Experts of a small language model: vocabulary 16384.
Below are experts of layer 3 (counted from 0) of a mixture-of-experts language model. Rows are named router (the router's row for the expert), up (a neuron's input weights, with its number), down (a neuron's output weights, with its number) and show model dimensions 288-335. Each number is 128 + 24 x the weight over its row's rms, rounded and kept within 0 to 255. Numbers have three digits each.
After each expert's rows: a language model's description of what the expert responds to. This comes from a sample of Wikipedia text that the model never trained on.

# expert 5
router:129150163093106169139152171132119159118106111159155142154122116138082203150127131112129174109106156124130142118130144121138124093091117122099094
up0:119104108098135152096150094138127082069140139148098128137137134123102102131117132077129145089153150111145157160156126160135130145172097099157089
down0:128133149095137148168129172123148170153086099105132071138188099131134134124166159154121106161115133135148104121162114137097138144096108092110114
up1:136131094125133117128080136125107109176159177103122108158155115141114090108141188144123146139101129109097190144176110116076119108105155101206143
down1:151122127155128115170132124110138118126177110168098188125160128140135084101085127165140081122142150121131136156117136195145144103119129132137135
up2:101115126115089146135127110148149166138129147150122159154153143129121167143132150144135144088097097071140180136118093105088111144062155096148126
down2:117182133131130156067118132125130178108109115103109109134136141100094109146131137166098080151100126121138095139122135124099139143157148133130146
up3:156136107133121124139140099121151131124114144166120122148139118147095171104125126121150120101136126157122106130110100122160144106111088126149137
down3:117130141112131153102117126135163107177113176143117160127129155108096169150099147125111161113124129110152141124143131094125125179129133121117126
up4:096139131082089114085118130128179103103102136142113114144101113111146097165093146128111111116111134131121092145137107062132167156116130110108097
down4:115151132077129127116158134126160129086134143110108123106157163141106104126138109097121172104136156166145123143128111154099161181160132162114131
up5:153144116143115140160132126142175127151169137122135145146120120135146118139113176146101125124130102146104145136128145160144160092104143145119116
down5:170186137125095120091112110129129102124151168163154117131102081167112165138100156144090184070145116141131130098130146073160113161110117155117137
up6:153069153096118114116152073126118117090173136148145122126128124153101103162132122148136124169122103127132100134147152158116154129145151112102127
down6:125124126142164134125155094070108145140124144097166147152140130132152177130114114133108170113166138119143098098125140149184114136138153114113157
up7:146159087175141136136095153111132111130185119119148136121123124170156141131169109163094155125148095091144124149127075121104107112061133127115130
down7:124119123138107122125122128143121132134130157124164162175137152130131059132132149154120162112106110134133182185149149163109102111127135130137162
up8:114128147162153105110158107095112128139150092068149126147097093110156138163126148110133136127115094112084160153117162115149120102118114124166137
down8:105134134089095109101074169118091125137095101137066140130113147140131154171149118157139156155116097164187094174158127150125161126162098126112119
up9:154160120134122097111143131112143095110122158102104099177124112170133118125146131107130141174117141090117133133113114143131103137146174150144127
down9:120131140118116108110145106115147177111126136123169121163113096108122142117130126131152094128129110105156143127114125121145105135093132139131087
up10:150121117109126156096117171144124176115123133109144101169138095079137121120119092106107138107140139132126095122166110108142143141112132082101086
down10:115128118084163138159108125141141151126102104120140127122116179202136157165147156112085145076135114126135151132085124130069128125143116140113102
up11:114175152145134160167089131082161107149124129130137130104148157133133111128149139090115133140145131124131141126125162128160153152109171139155135
down11:135139095122207154176152127111137141165111166118163140128152077107113140088097150134113130122090097156133139116134134114160136136102138103106097
up12:110141133135146119175136092143120116121140127114166152122160077124102110121140122146145124126084107120120132134107158146113161085154068104177100
down12:103129140153147126104121088154167159099175146158147104130109142116141093133140119118098112134090106128151152106135139102134119138137088134145131
up13:119125137123109152118112129116105074128109105166136125152120102121110160151131179151128160109126170134145110128163126180149138110132109096145121
down13:148110143140172105146104171110135131108174124142134116101106070131131126149135162108090111171118118140145120111129098166126141111156111089091158
up14:111099121112121128143116135110165154132138135149113127124113142154161111113160102096129122145087112132126109142162151111173112114141146107095134
down14:097102146122102112111136114125182114151121115131183167105124083139117146154086149151149065151080143083124121127135146097170160090089165137113084
Capitalised first pieces of proper names and titles, such as The, New, John, Mc, Al, plus the and a before a noun.

# expert 2
router:163127129135115146133111106102108108146164162124102125138084115101160155097116132122127110138148099127099119117094138162107117137125122136098199
up0:133149121101144097153109104143155133139123117098134142120128111114168107108165123107112172121098105117104104109126165082114160166123135138125158
down0:139142102108123145103090121117089138092151087131124130117142113170168127107131149144104131092084118139137139108147125137166144124170132156134148
up1:113124114137115156151120150111140079075144127130131152114127132092114154151142142123118137151098135086152143159150140162132120089158109072155129
down1:128107155165157113157118109117169163119146121171156118111155133126151095124100083131128113104112135117117112151153133127119144161092130115122176
up2:158112112105099148070134173148179128122113133118186104127139117175137125168120081121120143101123102131145130124155092107156135132102167088151114
down2:119082131101134145128125145155118128126128157158129114124119175155102146145125138139106162115107121099153089142117103118129146184093158111148144
up3:109111120159093107109118161128159088099116136134160122111096151132123122148181143138132120098123102119083115120150152090115092099119088127124153
down3:122102165110110165122135135142113134101136128129126145105135120139082163152134133110107152131085170084082147131086149160119158102131140093125098
up4:113124124105099128109115101178147144138128193114124108135165143117139114133153119123110128115110123109149158125177159110133125127149172166181125
down4:109105114101101152111135120164163159205153132146113147129110112138121134130116149148121138073078123106097091118090138130092139119130137115184146
up5:152113086144114150124170174210145137101036124153137108119123147163141111147138154138126163063108140084118151121138102105103152145141099133147142
down5:101174154129157086136174151117129167116128110159132104129132135129128102127093134124131154125117106110131142130086127153135109154143139092162131
up6:132114131089179126111090134109124131154112170117157141136133115169126127104146136126133141141135104076121124131152118132135142151127131132145136
down6:147101151086131132104155132112135164165136160100148129155107127120093109102160173140126081140111109107161137123157116110099132137138116129129086
up7:110156096073092147101144115117128131109154104138095145131119167122118143127077090179127116113116151112117133152111122135117141105153173134158097
down7:113139164137068125121160151115158127074106085088104159131116190147097128132105124141134098130101160122143075123113132082132142079101104119134136
up8:146105120151125139143128113151152122088106148116128145143102088176126140127120130152116133123121097135154118139145130127077170124108075154143095
down8:158116096096135110141097126132174114119109130110131118119122121148099148111170124092180130142101082101068137126155144112098101097118148118100125
up9:118121171173098132108136085132126109122144164140140114103154174180109131127119132143117138115130106111159145106112129105134153128138136169123130
down9:074079133170059119129156091116112124137119128121108122118163146101147155170116091105128099129130150128122098109130089132077153097110083163181121
up10:090145136156140115126119111148108115118115154126164126146118119141114123122139173141078108135111099127148110111127098162129153167159134163111117
down10:130084118102082095145149160146105096141096123148121135145127076121110135114109147135117103154097120091121124093113100133138103120107064123171114
up11:088102118172118121141133154144123165156122116139096098165152107101155087153129100137129124081115142103140151151171106082120113141143121137187104
down11:122128061093166152107084172107198106137145126159140138125142120115112128102149150144147102143120129141162148118156111100113120115147129120142129
up12:101116106185160102116181131137130137122166126135125120149112146126138174140123136120088131131140079114130105142132126136131132128143151141130138
down12:112144077149146154144154075109105131121130150109135102103116148153122110137179105161123134129109114111123131120128126104100162170175101115119109
up13:087082155145102149126181146088114103125119103104120145110163089161106131083124151092110126140155116144119121151144164125126122133107103105111146
down13:123086104142072121124127126116112168112145127182059169119129178117120143129179137144144114136156118164142103161123134119115122141111156163167115
up14:138144131092138146133130097103124112100110145129148145101161126150168100101153113123121142125131133115108125118101133143120169135058135100142121
down14:132105140116093156123113133154126134115106114145107140111129122149119150105160135136162112146109138140133095154103112105096148004130149177166159
Final pieces that close a word or number before punctuation or a line break, like -shire, -ation, -ing, closing parentheses, year digits.

# expert 3
router:106118103159153116082128125134124124139160086142121110129145145124141122105153100149102116120127115107117103082092111152117121115151110100100127
up0:155159137135117129149116099103153137144077143135127150118122128139138170135129124151137154156117122137106133128148146121109126113158105131166128
down0:112130032135134121109094160113135134092140099151091122140138142108161113139187126167127162139112159104099154111138128123103133090089091123104143
up1:114159108128121096165102112142097145142178120123152112148144121107096119111166139110113118121096147102141121140104110072155117154143115118097150
down1:128119095108099142115109146148108129098104105096118087106145143112126111120172112147144143150139114120134104137120120102157107145122159114146154
up2:126156145162133106106122150101155140126135100085098144132094112098128119144131150147137127079112107114132157133153183101144163102119147124125118
down2:110109099103158138132120088134144154080097086150084132126155092128133130127155135089122113152156115137119138167129143114167117148145101130158134
up3:127119118101138122099150115124116151121088106134160101134109115166131141166090158144099105128075112127125150142142145155150143133132168111122123
down3:113130097128118126143118117133117124123172110111092091133119141067115139101150184102083165154136097175064183129166138177182138113143076150083140
up4:113178117069131150129152178119124132144127103162118101127153180126140149102147158093109159111145143154098124164135181107145127122130092094131140
down4:171134125156122106125140143083120148121136122161128107125133112104159120105154129104112119104126164123111132171139139110101081152104160157119124
up5:107083151151100155137145118152146118108167104123097150167105126128134152116133147174087154138078152073097128086114091143127158122099145114098110
down5:139137145124134114117129135104141081107059089128165155105133122136141118156124129175077095080099118130143136144139147163109125115116119137098088
up6:136099136121111141128099144125115129105155133123140139153130145138166167140126116124099135103111075103138148127108131107155090125130135117131121
down6:114124094123164093153132126120138138113099183163158146157134139138130098085151084088151122138146102143192115133166142096147113113136151123140121
up7:185109098160083150174144105156121147104159129163166163130117112124153123107127127126148133115142174151113113118120158147136127114101094143139107
down7:146122162142156159105125081146099136090108119101151114114149109160172100162153123140125173131122116106129147100088150094146127178142123164130105
up8:146135103106084148088161123123156113097120113149121148133131100134156090112101136097163168134109173117135167090190091172078170133156164134145122
down8:108127148107074097085170138162131128161127103123139083084146124150159135136075113118104153104114129125137111117133126132168167168116113096131120
up9:140097121135127159136130132122141099111155120090172121165135129173138115075158101123150108103098072132129119139138097137132159127162133160140110
down9:109132139182124085092136093102106082135135115093115151142167165102142107134137109171128153130133134111097101138124117131156120114105122139143074
up10:120123092127065109124090166099087148100147126169127144153122101125188169084123125140150150089092074128080097106098154095107152111103135106160149
down10:082111095118126145141153124113120112125126144111088111129130112096136122177122141132123151123120133162170123109114096095105136115141154185160144
up11:133132128126112114125126135162157140094088141122117121140134118124136150154112152108124127122110103083110089112123108128152105101095135113121099
down11:106122092105131128123139114171117122133121122159115118165104107149097084119185090133135118147142094158132139115103128102125096110110132146174114
up12:110103133131091157160072156094091158147154125112112136123115137194129167132120147113141120116083133108136123177143112150128089117150139102117148
down12:106124137176139120131152119116159166109152112120158139165106152114114105114132160161107161126143092136135141158125141139129135146158078116094140
up13:112108171099112112108094089122146133112118141118164121118184132132123107174072111145131169112120126134109142154162099132100138162102113139127115
down13:134150128134102143135153146117160104076126117154114077152162149142103156102142167092151140163172091167125133142116126132127157102116147136167101
up14:117143121096113147133077156120133123135072135150101093154100169195103153102141112134130136083121118112111115156132134150100122109146124094153097
down14:134116123099129154148146138170132126117134141146158114156124133114111131087139110188066103125122103145102124098154151132171106101132118180167141
Paragraph breaks before == headings, infobox field names such as Class or name before a colon, and digits in tables, coordinates and formulas.

# expert 4
router:087142155127147112126140146124131195117104114165122103094103172138131105100121162141137153136143112098143126146121128130090102120161118133180139
up0:121111121124110121164134156123114162112141138184153118109181137179120134111188151061127139152136115186119117127130111106176144139100110126119110
down0:155078167115093110149106129119111135124121118123139160134115152111095119094136115145121114135112071101166115117137113141160142093118101120110131
up1:146124109150118147159097133102076110098120124162134099088149088099192136115121135091120132149142129137100150166146129106143121109166132157125104
down1:127161129111104086134117135089128149118144127160119104125106134100112101126151128132128152121121093135120159146132133147128149129099110113140139
up2:118094157100123163155108133130144142073133115109134107146139169156114158135153114140059124148087134133120096115136091098153187147082111131175122
down2:163110126128126134145102138093126139144121154125097110102147143127132178137138120124168174158131126136122091137153110132155123132115103103120127
up3:120128109098123147133141143153120120166122158111082135143124161128121173090141140081135094098125086149087120159157070100139119097111112097140125
down3:124098105127131141171131151101156121123143145127130132101148081118132148110134071127128142133137130095161103128125135080153127130132090091119101
up4:143158130109121147133124129096147121107141170089153141143089146168139085139145120143131147117116107118106132127070124139111126140119111104176116
down4:107183103124135108110153143126073166144152122103125115169137112128157155152165134139137144140124110072145112156155114126143101175099070137127145
up5:113175156124111097125139087123130077120148157114172152130151149144175139137153099093132097107119125144128118116121105106106167146116125144118113
down5:099147118097074119092118123123134164143157145126129129143125082125150126120160095103109180165113106141132094119106137152104135133130144098133098
up6:148067107121103145182125144121127133111131096157117110124139103122144117096127086076148129164111114166106153128101099168123168129143142117130130
down6:132094163102108135146109129085068139108159141101155147170125160144116137129149149153127135138154101108156162138155129134138114101151139163120128
up7:106071131136072108104121160146151129108153116117113125095185095185124130117128159163096162153141095158136132115138165129145135137161133152100092
down7:171135117179119137095102160087135127101147164122127121106151087091159099116145102128144066175143097176144128150136105183139118116110118181127165
up8:116125136133087138119117132173092140126107180095164125151168136096197157124120157134099093123150090106136160154125149101154139061133094140180117
down8:139157083133171101126175152157102128083101144129119135121128147099179150130129098103114080107139126118151136092124155131161137146106166106118148
up9:138143121094146154144151117121107088154150121111145122132138115124147086138140112097160172132123115122158097163143130143102128077144156119111115
down9:155159114104168120166087163131107154107154104143169105156129155083136132085117144142131128162162121153166117135148128150142141121120136108103120
up10:151149172149083129149128118136106113157180110067141164109128115179127117111177124116072157139099155159137165138131127126180170137142144138115126
down10:126123126128131137144141096117129162128176128146111157108129116143114127086120119099101132118165131142092116123148110152122158080144127121186175
up11:111109088113130150179096102093126101128094127137155139125137127102125134151105109109127099136123093129124103099144115154132174154141140112148105
down11:095166104132091121099109120125128152142092125124136152133121096099171081102138161120120141129111127154164137110125117124137138174146099135085142
up12:160150103116115091119128139106134147172126125186092091146125144120158125132078156161122149127133112151091135128113131114143141114147137150185131
down12:138102109143152119087122150111104129121154153117107132152143129124110098149148142080141172103133139139108135145121135124134102147119143101128112
up13:136157139148110125163148126117146085110132094119157172123106123142113110136081144130115084141114116131114153115085111136134094120146114152143124
down13:129089107160127138105101112117119110131133157100140123123135147131098104128121141137093139175119125104148138174127082131097135126127165144138113
up14:155140142132167132077130101160136086156091120146126097146124149124141108168092101145102163178115113125141094112152155149097158129136148133100130
down14:143128115138121112116125137130146132148146144174166131101122115144148137162102121154133107145110089119117105142158162138141161116103170113132105
Table cell pipes, line breaks, list-item dashes, colons after infobox labels, hyphens, en dashes and minus signs in tables and lists.

# expert 0
router:139112104127135145121114137126154082115127196104120138089155117162094103150130141110117130134115105175155139097136115115146119147127148133142153
up0:093126125160091114142140155165100166129137096146117137108149157148109141116166118100160153148095118153125103135153154149066147114104077126117153
down0:113143120118122121157149108129127177128147115133157122160116114073097101090111105136127157151113112149159076139112149153100100130143096136137140
up1:117127120155155099117129126102095130139092128158112155184138119119118162136132121107163129127105111094144174180126145138145107139166137134129124
down1:107118175138132098104158117159131173106133146095147137168146083105123097092087135118153109179152124120119142109160146124124128115145140153144135
up2:121165131092138110154118124140123142111099074077156150109147128143109145146135161124115105122140161069131111142079135112148112158096102158120120
down2:101118129096163096086118135166130151107157098115096128163161123114137090130129136116141091071119106090128154145115119141118160140162100133162106
up3:094157106102116134134128169116099161138128154142142123102128175139138115127123135135150152112121114160126105078070099163129125130113107095138101
down3:118137134130150143106137156161119116068160120099152095107132142138169112135160116122134136090097118081125164108180135111128129150109123106115118
up4:129111123143125135107091149111141101113150129110176100102098129145166146118167085134114155137076122086139088097160095120116160164105114128123129
down4:101140135090125153153139098145124138167085192107135155133149127130114140134095115132132166118100135116153107191154125106128132116144110131179136
up5:125131147125131129148129142105126089187138127166147142144144106119151112136113160156103159130127108154121095094150128139132123100135132143125144
down5:129110136134118093139133117091134137108094085141147147126147182095125091133117136125139127087160105147178124112138125170138144119123107113118110
up6:134106119142086188127108183133065128111126107119096142129151146145142149136110126128112125171087082145105124089123135115102170149158165119176155
down6:113118188177086110118142095102142132126138121135155152097131105128181153141120151135139134149141112107110133091115132116152115117125125154120132
up7:125153103121120094123153144155130127123132115148108122113139141136134096101152144112094122153108136138131094140137171132155117097102117096219111
down7:135144128136138116128115122112153120128127111141168127076186105142112125109108152129098120153127118115103095135128143153142140120113146130157135
up8:104142127121154104127134123184099107159167141162087155113152130116128138120124134068119118115144104078148140132123107125145114142147102133116125
down8:116157147151147164135149071133164091105142144095126118141136129122089125124104128167118162148116151107182123139169089104158129140163129135143160
up9:108151121108137152148115093128166102088109106146148135107148098115124138123152162112100138131111162107136176092087149138126135093127131141153107
down9:160079116117100132108164094109130131160099111142149104112111101189095132174139070144106098133100135108127093114103096065140126155123097125135124
up10:156113101132109129082111122156114151126168102145109125123082110127132125095132130063096118169128148112143156144084144144180169084129112132127141
down10:173166116107110128160116111112178139162110164160122158176126169146132165128155160095064165112100135093158148122156131119096174121131174115099124
up11:133134124145134116126116081160145080146107094096102163183101140112158150142119104151111105110134136115104167117131111114161148121152138067106106
down11:142116126111178133125163079111146111105085155125132136144136138130094162182137125135112191119144138149172128091103149126152113137124128121147145
up12:142087144147116108075093125173100153147132112125114115133101152121147157126155140119137138096125072152152158096148133092118161104112134113154109
down12:146117123141109120157171124130146170109078141142148141099147145114125110127127174108133158150141094092114124153089097153143121131117133125120122
up13:134116144140168157122153150129094111169125113126152110137103117083148140108118153133098145163098123137111156152104092136129152142101126143145128
down13:109100138118112098126127146109124136148140103125110159152141091104115133096135149152118116088139116085106134135113165149106110113147134090073137
up14:164116130120091104121086132174126198107138122137141095138102131139126156146145130115123109165109145103113129156105118148164142132104116151146150
down14:104139126107127132158147153128118159161144128146127149095130130117141072125118130162112124127132100130135119133148096160166107118087113136133144
Prepositions and articles inside running prose, such as of, in, from, for, between, the, plus month names after dates.

# expert 1
router:104073090121117169157123085167088098115121064102140156146129101111134126122127115128141109154136133109137119140182134143177166123131142169127125
up0:072138111117143134180103155111164114105123096168128133110118148152101156162163171114108130109077113107102101113125136111137109125129137105164175
down0:130112143094086131158117116126138137143102082115113075088128127154151122151119111147094112115094162104133088139098126127148167137099131129123100
up1:160095113116104161148129060153108113155104095133136104085154176111127119096109164130143163138161185092102112179133112112123125146122120118132083
down1:100149138161138146107115118123135126096103062156136139120153122123140113138136110164140142115146110095093118133151130121138113130125195137094105
up2:126136164162140137144076123128126157150133141073144132140115087154138076131161146155111145116072111113151181147136094122087114109123111102146118
down2:117172109142152160163107131103130139108150073121151138138122099110078143159135121145129124129122157158122089110123113190164150115094155154135083
up3:104087108150150145093109099130161143173125166151113136158128178139170146130163148095162120135120153106155136109151176128176123116108107100107097
down3:147105086110139150101136120127161102156142110137110130103125131108095082093113112122169120096138165111125149118148165112103130155123128100100134
up4:125129123129072116140096151127122125091142128151131112181093180107137157130105127124128116107104104121106140162088110129180125139139145135158154
down4:181122150110092196116115173090130146104118136112146119131138140159139164173150146125081084143144072137128110160161147134110097119122122127107155
up5:116146121110105124153116112128129108143145154120125133075152184076119139112073166124106077133098110093085139121094120129140072101141131115165146
down5:169091121133131123168110126110163124158109127107077145078115124136133111124120150125141140106120064133129143087101122147106178135140119101136119
up6:116140163144157118112125137120152150139139118113083093061128099135139123100127121128151119143159151137155155116088121093123144146117106141110133
down6:161129142145133146114119125125138107091125116126099112133097110118132117147126136142149159113099149123115128138146101137113126142144121132170120
up7:092135133138130120096076107111094142149124163142100142108145125116137104138158133140118149098070104125154171137096131127143106138136081130098143
down7:084130115152095148120120128143150141148167114134135125117122155098101083139140141072108122099140156158166107082112109143114158148105119138091117
up8:149149149138129110109110098102170149109142131160144104167156113124125148120134156129137105181133100129153098121115106115127072156099165187092105
down8:139121098160137114166098103147137146168171143119108134126158116110128130151146127137122106136128141100145125110143130140133118172113143156111116
up9:094094128141093145127118121092172151159102125135135133097168115156100141133137148163105180159118103089100127130158156135143123129106126137117122
down9:142150139128143118141092111168136085126130106115148201137122133129143093118113072158120167098129148125126139096156158128154135144123141132161145
up10:101125135117083144131101116111144119173090100119165086126148158134094139113102165083086119104145125128134151135166132121176160097156153102124111
down10:120115124125131148155118110094137099107128147129067171108151153153132092148171093155109143101116150138163111133099167142133080115115113142129135
up11:083137163143068126105135141079091123112128151165100089136107134105122166115137129094127130122132120100109130104110147088142093133102119147111120
down11:121132117111140095082143110081121123169176082153147117137104123157151105132156115116200162115116121113139108120144140141109113152091136087112164
up12:052088130140108147149134101170133141156128120089129061081117163128117138141156110070122120116123136124115135159126164132109148156129113096121125
down12:146129118128169163114091116073127120143124173110108078077094139137162111162128141126121087128199112098193154130114127130103147156123119103114136
up13:087164122122157125129105154105138117091130155157077104122149104122116096119124129103116135126108160137109124172120185139093160104124111119159113
down13:161110143145116097147120120113091128137116155128122094089172118162142114167151126149149142158126155108168106132149160102158102160110157094107162
up14:126145143122101138143094148105145178130143111096116151099144146156114139154094150103097117140121125149115125141098116127162077117108119159162142
down14:138089167146146108120145167126159144148141113138181113157128152069133150153129141092099203144084108176146158099101148141128125139134142128130133
Short pieces at the start or middle of longer words, such as in, re, un, ab, p, as in dep-or-ted, inv-en-tion.

# expert 7
router:143163150149138103135116128152144137134128174120105106156146092127161126134143141132162130089127173151135145143125130104140118160115129143105058
up0:107116119090091105095105075122169150190159117134142091123133155149111128119148162152093097107108131138114100123082094129096108149151155154093131
down0:124109131107132106137107104077133148156108146123167130137121072135101097155137148142126187084130140124115128119161139099113087129155130134142139
up1:126114158126121168091131134127110093124158173094108086154132112156113175134096134081106170146130101085118157174157152129132139084092080114129133
down1:194121128162153129147099089132120140084108166137118130167159100101116139122073132157101164133137163164135123114139131118085129131149109165143106
up2:135085140137109112126105142141125136117145134124141092149161137101155133167134124138085153121130107131096134118086114107107127119124129134124142
down2:155156145133121138086096125164147111127128074123158134122133140126152148136139112106102125137137153080118129063100111129152151101131129142090102
up3:137112144139121136141093140141161156107146088115116107105126129117168158088155113131122107119118081145117109121105067125073143131124154167103117
down3:129147106151113102076076159111119112096144096104111116133083147119129100157130146101112127148111117118160114134122070131141141143115113108146126
up4:130123121131122132173111122166134122105118134161142126130173111159114125166151114128162106175081116150082144110131117104163113105161098124176163
down4:122131163111150150136144133130133088112142101133142135110144140137137106159146134102137105133101157133127111106074103161148117123122126093088148
up5:148103116169107113074143101141149133154134127102116169125147144119145089146135127134064089091102136117135159151102101091098134113095107141162114
down5:148109101134145147078142113138118128122105127118093099135101106115126116182114113113155131140120136183122125132157115105115095156141151142140130
up6:116112081156138093114141109128139143101095096100089157137101161139133132116189116073128129149129097147108172104141102150127115141130136132129123
down6:110167146168123122134118124121139123138166133152097126129162120104129130124139110117119139144134067119092112127107099185100128151106147159117133
up7:110109140164073181129123132111093118137150111098125108130117104157131148136127166128126126161111138060127163127136148129113148121159106143137117
down7:168107135139119145086140138113145143083126159164150112111135125131123144162096126172122139133108120102160111110102136116088085129144068148112147
up8:135090108136118149155098142141103116151096084110121151153095128161158115119141146144170099151096169099141194141064129128112113120148163114137097
down8:086096131172102125156063071110146127087124162110169145172120163118134133166085104127145150113095123115111162139116144128139100137105111112143133
up9:135160108119102145129139096134140104134170120093191143125167108121107160108105147151138168119107135119131119109093098121120135084123134118126115
down9:142128144156188113106111107127150101128105099079108147166114135124072133162129146115118133132126106171135121116121099075135135114140166117151144
up10:112166135157085097091124119171120127177135154160117123139123108146134154101104137105104121114143135117102140120141132120144131125126188107170152
down10:079116151156120112109140107090091126136118158157118146159109138175116119147109126142129126141147099122160133122150135138141167101115131170174128
up11:123131099133131123113132098128168088119145097099109103124140137099178130177147130103144094135118066109101138133161124124127106095077086134139159
down11:139158162130133101097147145168105121123083142101097102155142092099143129135095104122072125139149122157119114156126149146126123168144128158119131
up12:146110142136088120152125093198144128128166146055101089125119096106141144120099117157103148137126151105135085124123108125138139137146111137163133
down12:097133108144132143160179105107111128157146121114157103125115113168136131128131127184144113130106108116085092102136109134112126138118126096152153
up13:078126124118128140162131115153093102134152117192102084120132158142119150151121099135133182106136125121129136149105176107121095137168137112132125
down13:132146147140127102142139117151123133164133117078139152127165120117127104103115138108127137102132096157143122097119116189109098139159113147071108
up14:082122093108149159137144157160127134145145110143159132146145147129123139118116119079131108068118143097145133143111117147130081137109146152101143
down14:168159174135130111139113180149166095155127152132179107106160141144111115113123155125106127104120105120100080171121151151105157095143141151152121
Sentence-ending periods, auxiliaries have and had, that, at, to, numbers before % or in table cells, and final name pieces.

# expert 6
router:144142112133121087135114126081128145164113125113169148115146150117125085155110129135127107149135129112082116160144131093107161122096125108189139
up0:139121160161121131118117090145149123151134148098136107177130157113141140109119149114133115131124092109112116133142162152131111103156129156137175
down0:137093153145088133119123145136113156084124098143165137115136124109129104132098097137109114082145074133100130169150097117109099146129141135147121
up1:120128151165168129117121139090118125123110075136104153090113127098102133094096129131154100135095139070148141149113130136142142124145135146173163
down1:105127119130148144161116133116121102136089133081106145065144141129113163118109107076143135142123123111127120147174107126167107123147116153176098
up2:126114126101114186146150156100095089156127129152094096118149072163115105126129161116115079137114158146131143152179115169088207169137111104162143
down2:108099151142116136126112150107119114126135128141082125106126105132152111137181133116113132159099089104154129129114103094115153128101138136138148
up3:102107147120126142151128122144111133132168121119156159167148130106117098110098174093064130135104106108116148093144104141112146136119164133111136
down3:162096126152115104097140124120149090128118176155118113161139137134085158159105116141105167128110071173145152117161149098155138081106153106090088
up4:117108134106124123087117115117150174116171105087135130172100160154097114135100137119117130166084110168091135104134138165113113130111149123167156
down4:160158115132124106113097098141148111115140112085128134144119136087137100108140118143116157165077147100086095090113080123106144121150122142108133
up5:096131145158139136139137123114131122105118156105126116143107140153126103150128174105129140150111093109110159143100156125163128097112112128106110
down5:114139140181109125159103132163158088110148119126146146130130129133145124125125134141141110120077096125082094125093119154199135129144112137117118
up6:099083132108110149085147078157167143149156108061138119152166103137111154130127123155103151122127115158126157112117132082099126106098140123117089
down6:172150121095066130096117109105103139112121158130125081114147115091103127122112128117139109103118117066150128177154110124100142125100141101151107
up7:162184149154132133121119069119133144144149135114120098149124132119099131145141129130107153118131074088126109154113069112097151148194142162150146
down7:124173109119151135161136152155130096115100109134145157142104139110110083135142127083152113164118124102118109120148178135137115116146134091177127
up8:090099133100136119171084153109147101138122124182116129145167137147135141138161124090113100118147143085155130123116160077104133093100131129121070
down8:131132161154170150128133096178140109153123160137142150128125117120108146126111134146081180141082119089149082124112165133107113129148122111089102
up9:089112114159140111159113108120129142126107119147134113142117120141163109090145140131139145136143150122164154127141131147159156098110107139154160
down9:091115141115131111159120089118118097113144126143165117117153133110114121073109148120136143120117129129130091124169127110161168117104114153141118
up10:179107137070089117123121097131153130150118119094121136106126126127118081110135155122129121130127093139120118144148152088143161111081177117132143
down10:156121163133133125144122119165110117118143127113128122115104124174127124126129147128134133097086116132105153143115156122130138146184136108107149
up11:151146132092140143138122112095150149108124093153145135144120130105167163121099122167144157136126146126153107102094131157152140097090108117161116
down11:131096133137163099138099134149132114113107154129118128131128163177082139183131115090150197125096140182101118154119108135117123172158107083121146
up12:123167137112131163147115136129128108123116163096088122110123124140115146129148135152143122069112145115096105128134148147109142134160131157092119
down12:143131085127141149109132114125145155170124127146155156105159131135121129143100142116160116185139084133139127098102127100108188107157109154133148
up13:124128096143156133143141121122094127110152116133120155137170129158120105160117155146117104111114162124113177118120164096120170159098164097147094
down13:131124067079089137108097168101080097127102141135134138134146099133113120104173112120118136094141121143144148153112122184110117132100123139179132
up14:055111104124144147171109167106156133139114140155152112114115146164139114108128138084139124116109160094117140146155099121163196132113139132134121
down14:147166106151139128122093139126112156098158094129129126112126116112106055122109181153177099170107145114175151122087125125135123119145122143121092
Commas, and, or, but, while joining clauses or list items, plus nouns before a qualifier, such as player, candidate, team.